config.yaml
moe_layers: [3, 4, 5, 6, 7, 8]
normalize_top_k: false
routed_scale: 0.333
balance_loss: 0.00225
balance_bias: false
init_std_router: 0.0324
lr_router: 0.000539
norm_eps: 1e-05
beta1: 0.9
max_seq_len: 1024
train_tokens: 462600000
Below are experts of layer 6 (counted from 0) of a mixture-of-experts language model. Rows are named router (the router's row for the expert) and show model dimensions 128-255. Each number is 128 + 24 x the weight over its row's rms, rounded and kept within 0 to 255. Numbers have three digits each.
After each expert's rows: "comes after" lists some tokens at least twice as common just before its tokens as in all text. This comes from a sample of Wikipedia text that the model never trained on. Tokens count by the router's weight.

# expert 35
router:117135119165116152101130110107127153115119146114131108103135129122087139121121112132137150136146137105162104141148153131101150120132123147125150145110162134081141114115141108116142128151108144135099142146157096134140098179101121173124153101142179105103122103137114145118127129117146115094136175150143120176153141120105110121120089093138127106134123117095122136161113104104098186142145
comes after: " (", "-", "200", "201", "198", "196"

# expert 90
router:136150124122121095119106136179132139168122128129087157144150140139142165147087151138142165109156140137126099107141160111136142097129162140140130088135094126130124130160141096148125133129112106111154138106123139103107160130115137130127132159139102143081129133137134114177122099133112155128148116097182141126106149158069097140099140113144147106134132094109130145142121136151080107096129
comes after: " |", "|", ";", " in", ":", " March"

# expert 46
router:119134106133115133108106147133122160139121154133122125125128148141137125141162180109128133141120123144139109143142137092107153084137133149088138123132122088124195130148080072111196148099094122137098178130121129164131144128127133146115139135122108128134114180141125125103153143119125087137097121087160125179116093135107127109122126102110138128119120147108103162122122145153090146113161
comes after: " the", " ", " in", " The", "The", " on"

# expert 19
router:135121125167122114083140162133103153154109150126107134133110147125110129152100124143152133101130133141159122103125163149140116069142090172085185126116148156110145131119168091116148172123111127136150113146139119121094156118094114110115128152142133110110106135158105114118120136126084110106143115111139136140109106157096073161122142127172136104108135125120114080127093124112109134135112
comes after: " ", ".", " (", "200", "–", "201"

# expert 75
router:130119173111135121142137196122087115140091094130128107104163140144114126102117131127137146138131131124151092120143161124157131113194142162104151130153161149111169127152152153115145155106118118119144152129145131136128134116074139110085120142130139138085119084143146109142147100124099143134111124120150148135089075136071096152113148127143143129134154135108106106170135164151092127110102
comes after: " ", " |", " in", "|", ".\n\n", " May"

# expert 58
router:107146098106154126134093115097140101148112100122121126125136133108103135161119124108152088117099144137114118075120103147121152136127126127151144093097179097098168139143098099125170168137164120106120149132148114142090128142132138162106106128104110086086147155159118115107141148127100114163112149096164131155114100146163160128122125144172117068103129113109119121138136131099098113135162
comes after: "-", "\n", "%", " |\n", ")", " ("

# expert 23
router:125092119165106115132106100106111124192136116134114152130113126125119131107081100118146118123123102116110111133131174102129128111180118128134114137127160090125109145092142118134127129148152142131154165128128150114093177120102128132102106103144120146101097124111144144106092138108115143115187163087218134119129137135158129173099183161129137142121155131132155108140103117134107116112146
comes after: " |", ":", "1", " /", "2", "0"

# expert 38
router:099176111121137076077093158117105159137167133116088102149092128110114130158120147096141101125139117124145075136140140149143151152108121136111096126093127159079166128150131093113127131123083119133113098151168126097122097126075137146110151167125131133093131114128084115123071105098114124146148084100139128111155132129129116135141140092126139099177178162135153125128137169116128142147131
comes after: " a", " the", ".", " was", " with", " is"

# expert 4
router:093132108103164141126090122145128123200112142147122093117127104137104165115076114128159131130101131145129114103148117143097147122134200128088132112077140099087171155153131129122141117114110166148141149147175162099145131115131130126156105162155177151142138075140144139110142137079147120105139118143149112125139119160102140124084093098102182088126107084103112116108128099148108146114181
comes after: " in", " the", " of", ":", " (", " at"

# expert 73
router:142166137129105097119096114140119133138101114144090087149144154099155135119145128134111100114124110091145147094135152147191136107067141149143110107121141152140164137162136101142160154150150149127130140123092099106090121110071125129094142157116124101117152106169106139128110125117162088133139142123136144099068126141111105141084141166134191095115149161140099122131117099147125123102120
comes after: " ", ".", ".\n\n", " on", " (", " United"

# expert 32
router:109139106137096114130123103110096105144088124141086131105154090110073109137148116086123106105147136110125123156140156137129123065097125121089090132109124092112130122115140132165139150118139135101179094108132150111144155118126080150074116138132169108112121112152120147114123124112129122154169120111173162080095153167164119146117108085086130149136147146102103101159112116116128128114126
comes after: " ", "-", " F", " B", "–", " L"

# expert 11
router:148134151130106115140155166081089148158107099102101132163133132126141127135119103143119143153148134098136136139133117137098146100164149125097175142141146131114127141138173130163135157111152092130175106147147139113147160106085143152127119136140136114151146159155123171131134135090140158126168104120141130132104120137117111135112113145144125131156159143098069138116149128096089141100107
comes after: " to", " was", " and", " he", " be", " were"

# expert 81
router:103155126122094079141113150164080125100096146107096156127127151108064111157146099129120178129162132166128135140107151174134123120133104136133163151108168141112137152132147103091194084124133104099155131146162099102118144152113110128140147136116130130082120133142131116129101111088104111124167118113162126123090095152101139131136135128128164104079097170106110092158061094116092161164124
comes after: " ", " (", " first", " $", " List", "/"

# expert 70
router:107144127134127129138112160112154133115114135130101092096093105128133127124108132143127133150136127091163060135142175131161178136148182120109131147164101127120128146106121128098184127091089171123114113135160115133058107111150106139137114100109114105120101157134109139103136125086130113134095161104115155141102138093126110154103161143124110130120165125138124104155112138166091091121121
comes after: ".", " of", " in", ".\n\n", " at", "\n"

# expert 14
router:128154150112135125121080140152095106173137093157111114144146120120100134141153128153128133118118068136138126111120147172094138111124160143148138130126154124137142158146146068094192149110146135102112102190167159120067133122132123142150130130100192110097125109155160108167145157105105120128082140129160177125150103145110159161087150152122119112130139127094131113145119119121103156088116
comes after: " ", ".", "–", "|", ":", " H"

# expert 15
router:148157130123105128107126177108092161128120087171115109130103134163125129146101180129129051146156106111123114128139178135128159139126187128125101122115123105126153142173161135144171108119140150116133146143141116110081167122111110112102138162118146099181093149157116127125121143141129112175149133150165117098129117103134117156118118096150127100172112109126144119115095126143093101128142
comes after: " |", "\n", ")\n", "%", "0", ";"

# expert 37
router:167156115122105136117059118110109182168076096120091098131170152155155153112107115149132109101179132102149087100144128145164128121180112100110145095147113087106170076158125153120129108147122129164104111109138108136112215134116144100146131144173105113094110155143111145082158113132127161139143087135153161115062094086115102147095136128129130139138139150109109136138128124136087137119127
comes after: " |", "0", " It", " was", " it", ";"

# expert 63
router:162138116186147101158120082142106137128118057164136094091135148126133120127109123145115141139120107140123112118137122127067180092101108110077121083157151126112134128149129099094146148099147107126141111108157131153130172130107122115115116137160129174137155164161137188131095144098100131135159114119165173095115082137166091162098113149129147143134128127186130121162121142148152099125113
comes after: ".", ",", " to", " he", " and", " that"

# expert 83
router:104112161119137133131108168112130169187126068144115120150134104111111137105098106136170132129098130117150091075107170118147124115136130114097156146111139128127156147095089134132101160107141132140106125106121124111145134115108132131138192149115155112115162075140139169076145119117115145148145137107191127124156078137116117132113142095133148107110127120125153110097124128142102132103123
comes after: " ", " (", "–", "1", "2", "%"

# expert 31
router:100130158145101084143065146128134150137115150124102137139128167097065160114095129146123132101115108092131112121085143169117140169095092084135110120108178097125160098161142098128136158104105139133153096153145093140117137167129112122135152134127147087078139105139108089121123151125136100135166149123146105132068118110130117132125138167103141141094135129107129154127127102147118149133119
comes after: " ", "201", "200", "202", "199", "–"

# expert 49
router:177130148141120113086071078164150130136126133137063102098168115075091136152143096140155134079125149104115098178119148111118138118114148113131143127141129159125152141113184136150149156136169139143129134165123104114083125127120114110079132145112146097118138071112131109148112136082113122144122118116180150084113114103134107142113136103154166097158151124119099148168136116121075131111146
comes after: " (", " ", "201", "–", "200", "199"

# expert 2
router:139149117102100093177117126077120127133106105125121117130136118140079117112124157131152117123128084085160115144118171135104133121156115120105129125108171125109103123128116143130160140125139118106122132166125118150087103142088117098108108148120139133073143105125072127140135119095144132168144135120111128154137147122154147151133121157143152115131121113115116122155109153123141123144093
comes after: " in", " of", " the", " to", " for", " from"

# expert 17
router:087149173143104120095142142055100158125150128135158110092101100135105131111114130119158146133114134131143046100119140149141150149104134124093110130137161127091137162193152103076196184089136150091153130154147135159099133161128113143093118149135121158152161129110084157115135093107080117135130155119149094097127120126110089127125099098126152130129107153141143136111146108147106145131114
comes after: " the", " The", " and", "==", " a", "The"

# expert 94
router:137172129093136081123127142104110144123111082151125147129143097107109121170132127112100094107130133121152132148137117110113121127153127153108116146093135134120147114174160120099126143131152131136115116135146129066153140132124133135132114157156137158083135097135103158165109115104154099122134104135143136075170163127109140136108151121134180093103131092104085189144144099136093130149114
comes after: " |", " |\n", " (", ";", "|", ")"

# expert 93
router:096125104166124114104139134157114157185081131100109114122106149151079156155115155097146153089139111143097132113129149135097122137173145110093134139130132171138165137119169095144129112109122156119128159118162152080125141150100155109131118132147167121071148154160107162122144112089115069136132154088141123090122131132098140157136112118085123131109103111103140131111108091113095171131155
comes after: " ", " \"", "|", " a", "201", " $"

# expert 61
router:119172177146140087128114109104079123208138149116103092186164129166132128120120101155109175122150109116165104118131145140146121113079148146086136139134170106117171158155148094110169116134131113135147150154155107111137116134116121129112161164136122164103138097144129114130122113117135106115146152081180116097092104106161137149146135088152147113094140173087094139101092129146083151095163
comes after: " |", " of", ":", "-", "|", " in"

# expert 1
router:132127134148148116096096104114113155173120103100127151131132113145147130132135107092123105122126128095185120109147116141085147069134124116080109146110181133113131138103132136132152166137128121083139159123105165110140129089123126177118123115131112122163095156129117135118109124108093076159137101090142129109093153105141146170074140121099143115110168125138118111114146112121137161101156
comes after: " the", " |", " The", " a", "The", " Al"

# expert 3
router:110136119116146100148136115127123140144091144155143094119154143136131196144140114144156115140165099165157084153133143120082140095144133073144135147133168145131118127154129079116124116106113101158124142098151148123086124092061088120084115114131082139106105102156142109111114161130121131128089108149183151126141123132131129170094149114146156112122129127158136153150136111144127075110160
comes after: " |", "|", ":", " in", ";", " on"

# expert 87
router:150110157136160134127143163134097181176120098150111124125132111125099149112071107124171076106140113121152127110115142130135183149144168115125116141141116157124117095122173104089123110082132157115147141154124135138144148136118119108102124145144117127138154120125118097122105123103140144164162113108155193125131122097108161122123102087096137096109129094117163132128118106108076107134125
comes after: " |", " |\n", ":", "|", "-", "\n"

# expert 57
router:113117188111149122122077126118070131148141143105131139138130101146147136120145107123136156127141127137115102151149144081105162113118130132114121103134141127123154110149143092124146135120137136123136117112136099161114113146126097134145129155152140173144168147158121123131090100092111057098138127124174135136093146113134124097081115125153164116078106166144137131135111126179121162132127
comes after: " the", " of", "\n", " a", " was", ")\n"

# expert 40
router:116132114098121113142096105168091137149122111142108093120107101102116115148078149134134073109133152095160124145147137161140102148127119106116115121127118098118121112140128134130128156124153110088118127136116107119144158100090182163085154156131108116109099130152082171133122082124098097115104080092151089079076155154115122114110119146174178052091101115146134151116126160176138143106141
comes after: " |", ";", " South", " New", " Western", " North"

# expert 72
router:142126156084092106109116109134084137151121067109163088102146141138121109140101085090175111103128112144168131111151115123117129103148114095117075111122137155123133119138135076123126143149122105168111157209115130155143147152130179116087106125119115120119110126151120154116137166114106123125116117154153159138101112126154147149152152158110118130102144150112175141180126114119141153149130
comes after: " ", " K", " N", " S", " (", " J"

# expert 79
router:129102122138066122144091085082107132131117141104149124128129101085090124114104146134140100102152112142149116124087143143092142140141132134113132132142170104124129155110146125130105101113152133101132150132142150140110122160097141151096145141168134144109169088129131167155142120106094113126158128117149139083147124084127112104154100116165123118130151156128160094167158114096083120115170
comes after: "-", " his", " a", " of", " and", " as"

# expert 50
router:119129135139125136130074108094104152138108084081084089103135072095120134131108103147147116121122121165153077109134136154153116085168133113121159094111149147102142120177117133158113125098165155119127150120149116115113129130081147140138153166156106168130121180128167147092109133117098123191135139092135169134162080163098161096152128128174104119115157130129157142149152121141106134134150
comes after: " |\n", "0", ")", "%", "1", "2"

# expert 25
router:110192174109159125121137120080129145149114136146085111117123093104127109130111159133136112148159100140120085131105168118112153108085154152145113107121141138131136135152118095127119137140141152134082162127116084107126152115096071124100126182122136147134119131121094162147140129149148153116152157076151145117104077120120100155089141184110119121080120131127100127138119107149130131105147
comes after: ",", ".", " that", " where", " which", " when"

# expert 45
router:090141089140110101098145129142122115154087109159091139095065115143107144145094105126169098103092101136144139118160120166144131140137167142116149139097140123116136083142114115132127171096085099111154127162150120106117169088099084134096131108093143126170096114149129172127109121135098120177168118095149119098084108134129115169103062120138137149157143150176136144111093123157094154115117
comes after: " |", "==", "-", " (", " U", " m"

# expert 41
router:103098132131120118144138148141111166117123124114075095112119169140113141149090137120134115114153106125112138088108149107118114150155128107089159122126156139127139149147141180121167120093116180165155128102161106082137131160086108142085153118139139151113141131127100116133149142098159087159148145122095139119155125124102154129113108100122146166129162080125152110122091120150067121109189
comes after: " |\n", " is", " as", " with", " for", " of"

# expert 39
router:098118115108144098132088118150115133173138120177107123110137139140085100131116084141169168143148150159140109121146134087107112113116107125108151124149131138101179137104154130128147142125115125103143162134175165097098128131125114122089105155133114150145113122159094122111141147109112120138153135149153148113123097127125179113125129135116158108158168115115116132154123162133061110152105
comes after: " ", ".\n\n", " (", "==", "|", " |\n"